config.yaml
n_layer: 10
experts_per_token: 2
moe_layers: [2, 3, 4, 5, 6, 7, 8, 9]
router_bias: true
n_groups: 8
shared_expert_gate: true
init_std_router: 0.011
lr_router: 0.0008
beta1: 0.9
seq_len: 256
train_tokens: 390000000
steps: 8046
dataset: "wikipedia_en"
Below are experts of layer 3 (counted from 0) of a mixture-of-experts language model. Rows are named router (the router's row for the expert), up (a neuron's input weights, with its number), down (a neuron's output weights, with its number) and show model dimensions 0-255. Each number is 128 + 24 x the weight over its row's rms, rounded and kept within 0 to 255. Numbers have three digits each.
After each expert's rows: a language model's description of what the expert responds to. This comes from a sample of Wikipedia text that the model never trained on.

# expert 22
router:138143124135114141103109118124127111141111137134144091106121183096116110100102136129153092142164131133090136105111163122155119106101070125104123093158184099144098107107111141139120162088148159118132142106122156082159135131133144088138089132145141149102089076107136146115106170159133147095112108130133122175132114111121086160119143149155092159136129162084092126144136137167141143126156119144134110105134129127109153126115145147124116083145096091097122090114133110134139122106115111137107123136134110103125149119147108144111150166149142140135078144161156159140120068101155105166102105145084139114142102064137162107154141135142132164135096167101118148152161168107128137161110150126117151155099100120169101135110088113108156194162162123096112123094135141154137127118144104
up0:121085121129119136113149141111099133143121137139176128123088155120117156139133125119151113085118126115100129118146150140144116150142112124133110195130146110174127142173162142117144176145188092136132116090138127120119143102140129137125127109110102175117126063116144123120109169141124150086090148092127126182105101104107114143134122163116118152166115113127116155117133123183104117146148124115123181134145161164108118096116129124155145130086134148090086120098079108110130115131098138097177114141162121094162124122146113097131185160117133135132130131121100136138129145147088178150138141139141110116152126122151123102129101129115107167156118074088103158086154077146093169144101115136135106070109108122110114129126141117126140122154126125104098133130167110183113087138179131
down0:126105151118134150114096130106108132145159096143127101123150147171155130062143093151154109126134131156132127127131137147075140107150104137113174133139115143103157085103129111158108187095131124140142142126124121172079133123156138114160126137120098140120156132117152151093131113165161107086162155135143133104126144104129150165101125126126157110096112158147175121161083129137098074148114124108139162115098119129088108164099167109125129136138135130115143124118156150110146186105114131134135107139117119098099145192137152141145103131143088110113126102187055152137126098117117112129120129160139087118093122141126117129159145070102099135123117114167112138127127151121173156123126110172144103140119149124122201148110103116115123121138129140067124139092111159092122111117139113
up1:128182129126141168079141113166154124136143180145113093089134106132117140175104149143135093134129158123128087145126153150098112108052094134158131136105133099110144156136107148139140121164103116147147108151135146114129151161146146148113149155137102056115121118133111145132130143131140184146137187093106152123110122153152166107129129168121095165153110124120154147125130139137100118091143148117217107090147172139127131081134132154118101143148160114133124085139128112141127134144096140115095141118108110142147151164118117135116126150083089156135131142079145102122129122142108120115119137120115092094114086109139125142130144099138127143111111134105145151167112147112134155120147152080120127139122064176152088132102102126121124155167110141147163147104121155133145083137118108
down1:130123143141144162109134104137123164118131149132095116084126125135118132140184120179143158162114115121120111135132138148099108107054145104116154133125105109177113121086080140079147154158130087120128111114112126141136107116108105108117124133149142125119115148170133131099150126091108151097093171137151107150114133144104117133134150129154102112120140104131127077110133124127117176165122106093144051103096124131117141144132135135128131163122107098107155163136116129134099123161105125118098105147118133123125158140130131115099165170113056166146124163093173120121132112106120125087129096154062166114112102091134148151133149082088113143101093117122084116110093125130106148168105165132114117148137107095125138164118074142164107149160118157160171108119124124125139122131101144
What it handles: Capitalized first syllables of names and words, like Ma, Ca, Mo, Ja, Ba: Ja|cobs, Mo|scow, Ar|ab.

# expert 0
router:165148159111161128123104121150114126134144091138115106139089138134145075129123106105091137076095139146131099113127126147163098146126091176169147146155073160145085134151129084129141109119111123134155176140132149123152131124164108082183108133133180126085091162113176118131150139150147137094142136129134133109114127088145097142093155115101077099141176161113157122129153165125098103120162116147139125145120175095121164100126112169163149152112121128120144144096099097108111101103128159115116144141099151083154127119114112137124163149084089126114137152135163110119098115139120119124133125105118113134128083122101106101140116155140137143138169143134124100177127163105080111121166140136104148101149134128129130104123130103093152103121138079149088128095149132142151153140161108
up0:122124159147130104160140149070162155135135116139110110114168136180134125127106144146145113125107101154102154136089122161108114152155101144134133117173105131124132172149154158105143091118145120155132091094115107140122120138139132086126151150121127074139139123127120136116123136105096113165111117109093132112126080120152150123085148136078120119176090175100132134196155141139123136133149105148134141148143139129182155134124174118174117123103114135111136187120125121101146104133151142135124133120136144132174119155134082079130151158116148120136151130117143123135191135142158154160099127131119147081128102067141139055146143145148115149160112135149137091150158158138113141094106141136170133141145126144126102160165143132109128173129121123125147145123118136203151125123163097
down0:142119145174110111177128150103133095093115141143123091173157167131119129164155121130110116116113076164150154134101120140155130154141121125128109113134115117097142127153062161134139090121106092150130104115133107132144166108113146125114148137117125139108133117110097137133124148113148078116130120131123138135126086121160059118136160119113131144160073140141099131145168125111143133160172150162090166153145148121155146103137099124140123083112137124110169112162160145131136148125094157116109113142190139130120074161153125145148137094140132150100071157152145100133133118102142143187149151128121094116141115125119144101110133117098115148131096093140122135117087139134150181111170123127124116135102130160141093098095119106084127134142133046146128086131171094118119111128122152
up1:127151116148172116128147105143163123148175083105108098190126139132115111137122097141084114132117161107154132137159088153110104146114145162148155149142151106136164118122112131143140147157167126126105161139129147146107141115138134120126105128166133108158115084125140106114125105155114125090157151125099086150161102151121116083122106142132070102089111080158116129109090135172136093115109117151105198134106104112175144097158123167114123117125103142131100126096143121146130116155141142105132135155129140101112120119098162144155113163106136085100161119129146109138146160086129122143137141131153143166126115099173070178141074110152103164131104128141134155150140100088137085098142107114156107090159138133088076109094132139115128113120125117154155114127134170115163136117121139
down1:115146135126160098142122124124068139120128133138101149144099148134119124129128148079128125144105125129139177148146138172138135143098135169087124091101136118154086092129151122116096122135166118146120159152126140145101191121115094129150140113128114121146121081145100146159096141120173107096142150158125138140165137120119132099087135152112150129184135121119135124111139123088131141139126174109123169175101134088108112104131128154098123153110099052136108152149105154104131158144127063101139117108118140113129140132144181129161134108145098124128124114166143111138117090102102128132132132115107144134085144095142159088132086133155144119145109143114126130159074129093174077121182137118061131123119127122146127116153113077120161064104098115135126118111157128116109133131128099
What it handles: Opening pieces of longer words, mostly Latin prefixes like re-, co-, pro-, trans-, as in retirement, resides, Res.

# expert 8
router:140131096113146134105109132114094096092121172151146136133114145160146110110138103106195153157137134132106086138131102163083123149099119092146176135145118176165114151129075168129134177085118150088104108148137154114141115100103118108159115136137107142109111160140083166100140150086134116156155117125145125104122139136114105129142135131140157100147111144135089096103135087119143110065132158153112134159156099164116118120116104103125144138122155148119106140158133143106121123137092150127139108106188120109148179091122157119107113141132160109095127138104140091118120111153091120115141095092080160113134113139115149111116130165128089121154128108130086119119105102086151087092115122148158152172158139149129144104112123135137118097063121103130109143110122125091154117161117161
up0:153142144098103130132099159169125129173130094135128121091112115143150137151175127140145104167161131114101169172091144100126161164171113090144203154108143101151123150140152133143081153165145140107151102125129139143083129202159159160132173133126090125129119162148148142144095098173107172145118150103115150124174142164102134136184136159105119126112089161140147136134114112128133137128111154149126125160142127156119142125128144119145135124130094127148138166159168149138176138138131162113141101137148173073098145126130134114163098134152125127096128147127123124121077125111136149116121130116113130165128124176160122104118178125138077142130142131098092141163137137177118130125121142130165097154182123156112138132146122108121145148113103147109130130091150125157123101132138127
down0:135101112116090107123155122160105127102058090132123145159114126143140084107131129118069139132173113145083058159129166131101149112147141148146154095149110166130106105119117140090130094132089121136165128144141115129143133143135125103126149131132138120136178116153166148136064145113115161116141119144127145080133144117152114134117146111116162151136119140122137111123151148125101103152121129121144113113152092119118155097164140109148200127122122108147072118094161110110126138119088115107125102108128149136142149102101132125141163082138114152099119146136122111142112174143155113088119123132094142109130119134094164142113095155150127127092109155165146103151102101109105158117095069111125142140151068101107109115105068095132122119087105183113149146114116155124140100145118135
up1:107077106127111141124160101121147153188120111091109146160173100087106117116132117127123109110106145171141094145134158143141194151144113114144175142104130138146108136117111152084121125078154156127108105155129134133150132116153102161100166107101093150159145115125105141112098113133157143182124108107153120122122120093144134114145121131092104140147178098098078178118126149102110110137136113114141127087133126144145106128173143135126113175092145149126122144102171114132133149129099124146122143112153118132157152096115115095152115129118125145159132096129164118142143090098143095142061105117100119137130113107124158116128089171141089107146075093124085124115090115112143119152130174173104119152119123094171135135151131111093093125144113127155176147116103146156138125158146108
down1:146106091114102113091157122134152117156138126130141134147116109127123127082100148151142152138105093148116100148143121143100076140133143123155145134126138180103089128159128151160109102115117103116137161108154120118166118152189102114124108128114085075122108104106090099121149127118127150154137069166118162163098151123061111105096125140144130149125138130086108129096133130124119113144151096173157103103139139117135152122108162135152119172141109098162142121110134086122124162109156131146146111123103083126130121119117164091165153121131088157158124118073170122117135127131110100130095173155112118138158131094126136107114055124157124119108072113115107109106107141113112140098087124146140147128142121110182144099145138115117103113168093101124115099104116160140184129147113132
What it handles: Periods after initials and genus abbreviations, LaTeX math symbols and subscripts, and colons or digits inside times and verse numbers: "B. Hodgson", "C. frondaria", "08:08".

# expert 28
router:129144129149146111111103115112155125093098183137146166150110107168124153106163118133128165165150093115167125167113117172117079097146113120101109119178137135133113157112089117125151094191148139141108127112150153108137109095103147152137110110167118145168131078141108128151136100146150127101078149130145099113130137105109104121109147124136127137153137152108106092113115108101110139152131114131101114148148129130119105085077146095167099154121117176153073109154102187125142153131112122126137103073110113121109103142138134094112141133172134135128162098148147150131124107124113084059127168128146092112119122147133163148112152085120109094095135160132081158142135131097139148090130144154105120138164152138101130123110179132127103140123171135106117105122140134137107150093121143
up0:111167118111117135089141143159188126116114133133157101118142107107092114099132145111140120164140114140110151119094137094080132146102102137141111111154097131120111127148137120116158129104067107144140135131098126158134151172159178119149081144132151168140151158128154091141162136110112150110124109180135122143150139151099152064134119119140143128135133121119107109169110133133114170149142097158133169096159146122166111148101090135122110106150131168121126107109162124144149177145093127109125138120098108159159117118091137128145129140093115117119167165129121121116106069175120159101141180139166105085114121124112114116142121100164088111143138123118121117143086186101130133160156111122078116121144145108159180112158130130130125139189134125118099151115109124089079123140135106
down0:175128093101163128157114118110136134152152143126132115153178113143135153129118127156130103160101151159121118133112156158120128139129140162123107146105138141094141104100128117138114124113094145138115086096127110157110149115116102129133133117130120119102131098105138144113123124150112120156175181171121140149143138109135129137120148139127178115142096078101152124172085110089131088156155106114119094150094141132122174122124142162119099135095138148158111117088089132135076142157105164136108172154168116143125108174102124108111156136109104121111101105136141120152118147131121143161117114120121135113110114126097136111094168107139165096121165084108099088112155164128123112115119124158147153147152124120133099148177152175159144129063044125145186182164108137136126166124115132
up1:132134138111110140142099132128129128151161127127114121107181122131132102145129111092149076162143100169119119172104146152083148120126147129149085132127154120113155160078118130136100068146103119134122123113129135080126117138185103172175149154191130110143154109129130112150106108115110173120122127101124152108093132095140161140128172139117126109150149096122154109117100099131123120165137110108115116117133136091111152143115117076148119116109129124107121130117165117135158108104140163108162159142128132140136187159128134118095119192113140121148162123121119142122127122118081137134094129206122083163128138138150098114107154157139152161128110145119096168120105127091124112118105147094131130161137155090137060158118112139085150146129135078104088122133131097170141123121154119
down1:124127180123160116137110135143143154141123151122156164104172140164118104115103121130119120125127149195084093133087134093182135161155135127101115126171142117145167144106141115135110105148167104115151135123121136158123137125131066094099112092105107141109157134139121090102097148140124165130140075159168119122123109094144116170104163169103153148123158142121154111164160080128103158105154118140140132111134091146081136166099127134107088089146149167169131100112151102153117116120127158153091111194112123119128135131116124142127137156116160107110161121135142100141124117077128126132110138131126111096132086158112173103125074104110105132122139145114123117105146113131103139115125094141105114151163132106106138118159112096109126144137147125137084125103131051132157152126145140
What it handles: Month names and year starts 19 and 18 in dates and citations: July 2002, in 1864, 1948–49 season, M|ay 17.

# expert 27
router:100110100098157142118137091141111112178183081151078123114112138089095128133126162134122141134154111116130113121094160132122118106157095158122157136137158153164127134088189102123093110109142135113106104148133090080148114102130095101112175098138137164127171110119087132121143161111116089141125111144156096134156166116137111163134087125126113145135105144160129141115123130158143084094097116138139132111127096068098146109108123107106072073146090160137112128109110150135109134127132125167175123136127119114140115134142094163110115136154163085143127120124150138135114096110152080139112137161140121094184100126099102146107124126132116117132147111132126142121087148109077129124130146110095141111084167135122128148140166113092125139105107126142126113133119150085080152094161108
up3:140165112145100134122110099123144115124109109202121170082111132094121116104122134143124142114118167119136136154114154139128144127128137080158121156115123120175102152141135092149151094166152151170152134168137117149085084177130153154137116117101154107135157139143151135173128118104163176128157098118132131170134099153114141123144107143130135105120096174116123165179112118104129124109128170079101155103154124073129104103150132144097106112127137100105107109123100091131165118129148126135121119104110078080136135148101167128153153119084111136104126120160132092098091113115093136115159138110103166126169124147081070154154132124126130136112161086127159137144124142160124110094096163109129144148128128120140113142164112136115146149164106134119106162120111143124092167160152119
down3:108118167141160119110127153118136150125128105147114146143123139117161142143068114100172120165102153139083146150144087162124088142111152090145095122145159128177117158159159107157149107144133095154152138125095147174114105113156137173107079100128133099158129176118137138131118150124204144157144129141119129124102123142111165092108095103132091065098109120126123167150140157127156095060145147111121120187178102122117120163137133119138116143172105078160165135160149116127144145112105111130116107122089138126121129111135139149154146121123150096160172121113166110139113109136125105160147128131129093140096125106092161136140125149135134117156100138086125099125129117136102135138110111120130111104151121122110150142134097153125157099160102149090114149103113086091132114157110120
up4:130151086156147123099139110083169166105129099124135152118124175100143119170150124145171157104115132106112097114153139077120150094113075183142098164133090107108158121160133132109120128142132142148115151119135135121117098101138131114152097150127150131152101105111145161159109129132152157159116085135134144159103140146143135118137100161151110124135149139106154194121139099121132130142082108071145174143170148093138145123143133120124134141143112148125107126135160116115108183123101124144118171122095134122125116145114120151106143108089168057129083107112083142178109159111175121137124123129158155118158086119153123151145096161132151108134136133082123167134177089164142134091100108111105147102095093115123096103140124096099146118136120152141141128130130107105156124127156138
down4:177156111104112140158109121127139127119138093147113111133093140151143159123146137173120145166105118138147109151151163117132117093139138159142100108117108140117137114125136147147129137090132103170121121120135128103128097126129126154111088136124156124146114149110158176162119151175127149086168117109147167125159125109155110105111078128135165130133120128117076144148147124188119101133122147124135111137107153083152146126175124076126115133102119113162143088066156145114116114091131127156145125122119122135166133125131105187166166165113108153140113106141153158177123140111175147127120091154148107115108143125152076110098098101106142058070185144150134130132149132141150095141154139143122129085087140139133155150094099128105148104099109080114130114147114126113112127091102108
What it handles: Single letters and syllables in non-English names, transliterations and scripts, like ä, č, Urvashi, Kanji, Arabic characters, Old English.

# expert 5
router:144165136162106103103108127138097086159172105135096110157103149089122133144180121099092129089142118147171132187115133124125103093158156136165097127118118094172129187140116161130144140149161132064154175143115096170104107135141127110134099138111134119117148163106140104113112181151098123172115133120150145102099091115155136124121146125109118118136115128103138123135110103144128125127076112151089096161121106103119125133113121131107168133128122145130087137140110107162143145141115125119132126098145153113152096112096149114112090124163120154109169109127143120131108106160168119120152138107078126100154124157154164084117110127115097108129135154079139127159107124112149118125158167173117170139117119099122161111158109104107101163136127163087157087140164123096155100109125139
up1:147108125142137119152103125160115165129118169120109080157143142140143108078139149157131121110140145120097082138107150121108150094144124128146086111126153133119160117145124142130127166122112143159124130136141144125120119185182089115134122128126165092114152127138066167122118131151093130088144113129141073166119116124103113122135089128139143127101146137138142120129167109125113130097130139119117166152112161147098126127190096116124169138115111071158157151119096153139109086141120143154129132141100145135150096131161149092102131138105142151097157151087090174119143174128100082141122117104157145107087111136131093135107163146097100117108134094124084127113109142143158115158155151103107160126146112111077147105069142123104136100131118085085132128136141152179164146112172142
down1:109113128107130083136125165179115138139094124140134128111149121102164106140097121149114154154126099102122113085115111130088139134104124147129165127147079143135139111106144142104096125110102147155148126123065108149155150138138136079119107117119095125151137122154087115127117164166143131147117139104182151160128129148116144162133122119107147107149134106144113121096123157119115155127129129131181167119146108099121098146114162104148131125133155060161156122127163113140131166136180144106109133156114153149175113154118126128167109101133146081148127151118115168145100092104143121122151083098154156138126132079171113121183130115127122132105080110107147138117151133143140092145119092107140188119148165105123141125159129120122159208109107118136088125126073142149144102095140137
up2:106177143121172121147154120143130121152146138151148123135131130171138105152137158131108114095123104157102134099118120133143169134132089165157116146129188152158121135125114127083125098168122134170134128145108143147099158109128156084133158090153105105105121134126139114147118082123123116139117113158146117139163155145121114079126123153148138152127113176070148150139154099143108120148139160161118161120124101153164133120139113145140120128125147165154125112149157117138137098172157209098125144080112123158170104122109096082141118107163148121115140103117105161133118121188139113125131157117117132140110105143087085124146098161159156131088155150149144147182136108163105143135147140133140102153085110139140116120125146166081091118140114201150128132150131111154139111090124130
down2:125117086129199075096163102146177090164115129137155115158080155121164136128120154128125130103157091127150141091113122112174144147140141143142109119122112149132124143124107172118124120151085093142133131115101047114133126120116144103109106121103120095096125145106102149093127144119108112127120119138123124114128166148127091131138145138152201069118128114158142152109096165172118110171161153117135142114106099098138135142118127151105129121087090111162125123111138118147148153153123141123143135146131138121104100114123124146115108096118174129155121153143157145087129099137122124146186115204084079144106125141118131162118084169155120095163152124088126143104123182113150142153131113138097150123140161115107132149115151141121142123145142147148127152105122112118126173123101134
What it handles: Bare spaces, hyphens inside compounds, opening parentheses and quotes, and capital word starts like P, K: "brand-new", "(49963", "Pig".

# expert 31
router:163169138120164130084138105140130107132127162134127106090079128141148121123126126182141152107149082123105172129108152108131168117089117120094132074117124105099131138124095106144136171129138162147087135085136109153150148115116106145138099103152154119096124106126137109115114145131119098131149127143096112172129135101123119118146140089135149153105116136101104119143161155113164118153112167172159146088107109181120165159137120118131135167143149136058134143114133140085176103152137136110137142155081142088130132122141115175152119104140172142149114133118145120142140157144134122105107176082109133127137122093123080118141090134146094102155154136094115098090135121131106086111162163088114102148101176142115158082106137143149134134160142078112128129138146130135172110114111119
up0:117112115104112132133096195119131151130158113105126098124142122145127104126080062093161095124126143170058170196121138115081190095137121123135145142130173127134132173144122113128126111117142120111133138115098134138147108116145151119084116074168141091111164123127139144085179117137117095120101101104107153121140122116093130104094123119150135140129135137131145126124151102137144149115107169119136175127144162098136104141077154128141134142150109150141079130147116139115137148155101125075128124073138147185114096149138075129098130145129114128143089156151119130151152149145104134153144136127142126109164113127158119136119121138161133160137114141093143087111143150115123131135117120185122073150123165124080139107139140119144105106143168102108133157155114163114142129157116138
down0:146145118113109179110167106140109135107101127110141104105130154110107141091047104138090135100152134095128192146099148155078160121141091141177133152140117074140160122107071151161124151094143137135120140098137131122106136161116105123078117155146169146141106129125158138081104125129125170132106115114118156132133159133141139132091072143159100156121122137134146139156127108105106147107098146116134123119131104146117162128156151160071124124128108096127111141103177128129113147117137149172117121124136082115090129097112142129093173098130096140121165131069110119120151141143147085119101134132133110136122123131127158156136154120100148128144183120120144171154098102138116119136119153138162094119133082151189099137125119107134141111086112138101141150130099108149140122114147106
up1:136149120179110194111157133109151131125114133127164127123150135090146109155093135148123132107095080147117108162089098117112165076112135102146095121124146120177146141150112133121120162112090138154094127144164143129164139147105108098124144179139118124111109138156173134159163074169104104086090117127137163119104138172123123115174119142114106062155092151124133121147123108135157115121126131112131138127145129137129156159100123131113120131142095134111082131123109131118119146161149144139099125102138145130170139153156172154142112113128149073115115140108134160139107121145114131154117090102158103097164155132176172138146139079154155103150101161109125160156106128106089153167104114147144089121132141137150097095115139176117168105136112139134141140072114141141108119113125116
down1:149124112080076123140110132115160124099094122090124112112127167131108149170123124139149132133096152062141129088069083136186120099142140142113146153101135138139110078109135178139109130129134112122188113114150141126141152132119100103145115153128078094111089164154126104139140164128131123127140077114110109152095121120101090120133138144120124127145122166150144120129114105137165134127115109124147116161051123083165138130128138132169116157128141118114167150138101121142133132095102099126103121123130110116088155123155111145106139069141130111149095112106162115122067139134136151142133125150171121137159098155104123132080134166134152158132147109173138141162088098136131132145136166083160130147125123116122123157112121111158090170136094138146086107124114120127122137105115174
What it handles: Line-initial dashes and table bars in lists, taxonomy boxes and disambiguation pages, plus short capitalized pieces like La, O, No.

# expert 9
router:109122099117148108162143154098121100136114084154144119097114089121103123141109099135123127142088123083138148169182142123150139106156097139125129130124125128148132084067111145132137139141117133151148135115104117119112167142113110159142136148105131150148148151122119123115150061140123081145130180148137128121124120128136112127122116169128167167093159121157163099105102141118139127162093083172164097108167113146161169138127127137173121121109138175148154133111148150111111194090105103153130136109154141121106121147122141147099108121124104144164185108072098130113122129117159105099122115139124096119065163086129130149138133115132128118158143104133126159066157142101117127067134137113106123150114100090110125116118143166147114098109142151145152177117121093146119155111121112
up5:143163090120144119102155155134170151103159143123091079120119154115094152150123142116083144080152124126130132131129152110120137126158160099093138126156097151152187106143119148120107128092094108151165116114098141080132109134125172092130159123114112125157094157160129094077110158116105161154146115155099129173081152134113150116115113128131137124142123147152147138106100146130124103121132103163112143124093183125148101135105134147114113131172096143125187120140163128137146143115083127117137118164136148135138140151143142107165179130121125166067144126131105114116144117130132137085154149115101114138098135142110095143150154108076141139114127117144102140160146140123165150126118142132176117133162120092152117105117086108105089144119183109135156152085150105118094126144189146
down5:168162128169142118116130118100164133120134155163116105105154124136092093116131130109131138092113117100111140106148134174088109152109133171160144134134144126137096151088110150105050138062132116125100162113140120110117169147112125093112192141133117097095093102140119117128146101145156140138137119135110144096116126107118167077113103126086139130144126072122106138112122128070146142148146130124164131142139132129098206122140099144116133128136113112134151171167130164111126152153110098104166152140148112131122138106138125089119155097135139128084123157131114102121127116136100111120163139149113122116138133167139135136125122148104128148088138140110120122118127150136101126100122100090115120103144151128119134075121088122102153121151112069139127056166143192135147112155156160
up6:170124167141145132115100127118093176112131105137138155159109137131074161107116126172084128146140158126096126154181109126120134158135136072143118139135122111124136137124163140120126163103082112138149111167138131159155166107105122123179140128163074094142132120117166087136127105141144125139119124131100087109149134134143078137159126187157108115149174154160088095134135098160101133136090146109150104090080168119091147112085100161124133123110104117136161117130117123158133108089106098173134121142132134160155136139131093155116117107122161146121147117138125104171113151159125096155116120134099095147119162143116106080149153129098158145102110115131125141144142125139102172102153123101121131159090089133140128121132145170123142105139101154090132189139127141151144136105112108
down6:115114151136089137132106169147171136116137144086126150125087103125085141111146166096129129138136133164105125123183121121147102138161087125152123120112121076123090123140141131070144186156105137140095130104168105162175157135112134109099143120134080174145130158137109142136079151124110153129153110123168135149184123128109116105133124118082118130116157119113119131113121091146159140108135142104119139104132108094127161136101094087098140112117093117065106119145118119134186115099111121111141133145120155124107111131121114159126120077154110120134128180126155127140067155130088108119127130130101099105150129150158131127115137169091130170067128157129101173118101107136130184156101124134134097122093152149164123076153098135151126112124123133139128120118133126171132148121135138
What it handles: Adjective-forming endings and nationality adjectives, such as -ical, -al, -ative, -able, -ing, plus German, Indian, National.

# expert 25
router:052114112095143095128137128133112120138147118162086168113124103106105140168139113131143112117142103133121150131105059112078094156071116109126128117153107139082147132161112138155136082154147131105103112098082109122101062120087153139105157105102126126142162120158110138145142155106120144132081165140125120188136156118133114137123114092123114133107084113145173130093144116119117100100159147118136121148152106111174120154097150125146122099108108139112173129142099124120116118129131157142083117132161146124109147117115091108109119156125102134125109130102151119128121146142105119140133145128147118133116162148111081126108168088095107110100148148150099177120118160172160132145160089123142124122152158108139144106149136164068158122127085115154117100134114153125072150114132113
up0:148122132154117119132149145100148154140121100107097155168096127144165126166127141095110128156138131142147131128106109159112138108149126069125133165096098103089145141086156080112177113122132131123155118138108115131124074131135119170159129128141156130147144126156124120095116118123100100108157148129143125121175089124100137128089107144151100106134080113126164137110128097116156108110146149123105120134172125130150116170101152091096188133125176159115113099115120133127158153130148143118138113131149086131092084145120107104110141160100114124132152106157134137152142121091082090110129124165114102161123154128100172130130166115141150130096141164136085184163143143146101133145124173140109126188116159132131127144137145154086137094138101110134136108123099188103170070141113117
down0:129115182091126104070137137151128130122161113142061142151094140140111130148188116107139166092137154097129131119118125149111150129126124138143148147110137129137158102121113146135147158139110138081174144080128109120083101106112167101106138135130149170115163099084145156112089121107134135125121123158144090115164146185100093109103101111065119148112102123139143095152157083138137114160111157138176102109144116172128114110147120101095111123126116148097114104113118113096195139138139139113096085154116124151097143121092117088119118157150085163109125116145138120162119119124109113136135118130091090144129165147146117152106106118105161133139142137108129167148143109075101145130171126113126140162160151144100164135126155142149120113123120117136162125096088140094136093111127122
up1:115119124091126136074180151144146153126145121147128140107107104162130097159087118150132110126136141179100110152130108109102153159136129136181103118147115101127138141141103111134128166156133129106124170136126121172159096107158098143125119137119148100122152116203120153098152145091121177105120148126170150143163142145102153116125149098163133114167146126119138138085143099153102157079103085087171126133129128140173108149096152127170120160183154085172141140118095095130130152123116183135095104147119159126112121153118137157137123143104124147155134106136085124163152135097116141140087082134114108082153128145141127128162176140146116144122115115125135127126108124114137176132183157181121099130136119127149157124155119155132162130143132113124179136120093128137129130130121105
down1:134129131091159131108135066115185130147099127143136165117094127127124164130066153110103149088115139093127107124170134075147131108125150153134155133150156129143125148161098146133147073147101125107112107113125158155098109092112165095111114147075098154156146147136106141133122095144141141085114134115125149118154125159126101135110149120135104134111150161138140129116123113148135129128139125111108130105112160089120100098116121119137099130146118115115188119127112094142102095137161112166144128113151157129112079101073119145130101086124158161126143154137121150131163107112153122146122180126094130135119132139163117084137154162124117129114145179169080132079170122056101111115141133147125107120115183159109159139143125165126119109096119096128177118104136101149099118138143151
What it handles: Lone consonant pieces, especially s, inside longer words after a prefix-like chunk: Pos|s|ible, incur|s|ion, analy|s|is, fun|er|als.

# expert 18
router:110109123123094091136090115112167162145079077064121134104145121148102122095146123149178115144140155169129101092103148120124135085129106091145165124146114109134087137136142151133119089160119106142134110114084126144115125116124125092124102114108110157142084131093105170126133155106121128102152102088136131131148162089123129136161120138143142104169077138154082103143107146131144125137100120127117164128089138148101154118162157122152137138178134131124139104111121136160142112097119126135134094138149146106168097142178110139101148092122106109130107110123137133120093127146077114134094128111156140126125108102139174149120135134154187105157116158150143131120139170142106110168154061105120163091128152119122156110097115111127121114117157131115093085123135100121165139162166178
up0:158114148128143140144094121123135137078147119101111110175151104138143135152156120117112147102099104132121118104165163096087151144179111143145094153137143183172136088120129161142112138135155107118143106096125148163126124124127128133183134098159165111190151117095142140137074141122097151146099121087138139111146161172144178154091129141140123140118125140136100092116132136160105076118124101115100186126121110141109139150098115118103152145122158115120110107121145126139117124130139173080112105105125099096118084099128128116115127085146128130083114123105145134128069133120123151122128146120103156119137126118102108163163105126098161111085131103144173112141122122135083149139127124111168149119133158182091136108137102116145137104120070111157104150145136090141159163171111127
down0:100121142119128149139190158132179090154162115134126143138115165124128141124131143123084099124083096124129139079132136104131142101125150129141143139145102173130099103087133105133099119093119094151118143161157114134157133154084144099129123188119137185112145164135151140091044132116073116142144179095127117141092147160084154139126151074176119116103124155137105150120136179074145115144173124126144124114167130082120169137108148097134147162151110136143159107157101144146153106121137156112161101143107111183123147093127154094138111150117094115118126144152124137119081140114122128155083128095130112130110145134111111126114122116110125138145150110131171124141154126114113121096108132132157133132131154141139114134106099108115111162111149143139135132162156092125155144092108140
up1:163132134152134105168123163140149158117147152131163104106118132142142190139145113113124077129158116140120129085149162157145123146127090117119155144143151145054140170126157118106144143142089135131131120130110173135136160137099130123122116135097141133130089113140152119173127145140131150113114117107121125160080129108141136139130119180111147130170116126110151126154164137184174131151113073175122158094158106099104112131153165158140119122121168136134131139129146095103093170126182120138108112113155125098106090116110159148130126089123092093130153119162122128123132135081100144130087128132126116089105106122144164084109105142116157155114095154137153105121172148120131110134088143098138124126133143159159119108144119166146139157149139136075105065163166107135159134123157111
down1:127123104130080155144105130147165125118133129119119136086168073134158128095156134152099124151136130114130099118162154156116091147143127110105141108151136107112171169102108126146081107111146124173146123113157164062159185117118138121140110155136144137130165113151144125100099123172119137175104150127156104175178098127113127142130169152135125122123152135105137179113103165116134109161101152188132096085128109143092098116132124158147133138139101154140084105126151086119141159136120129094136107138146163163165120127125152138133145097151068111161165116151117126144148143147113170101147123138139149101144128138113121129154143120090098126090124163148104140113130140120162175115094149127109135128131137169113095149132109136141143112103172117090107132137123165181104154126165134
What it handles: Short consonant-vowel syllables inside words or names, such as pe in unexpected, fe in defecation, re in Gutiérrez.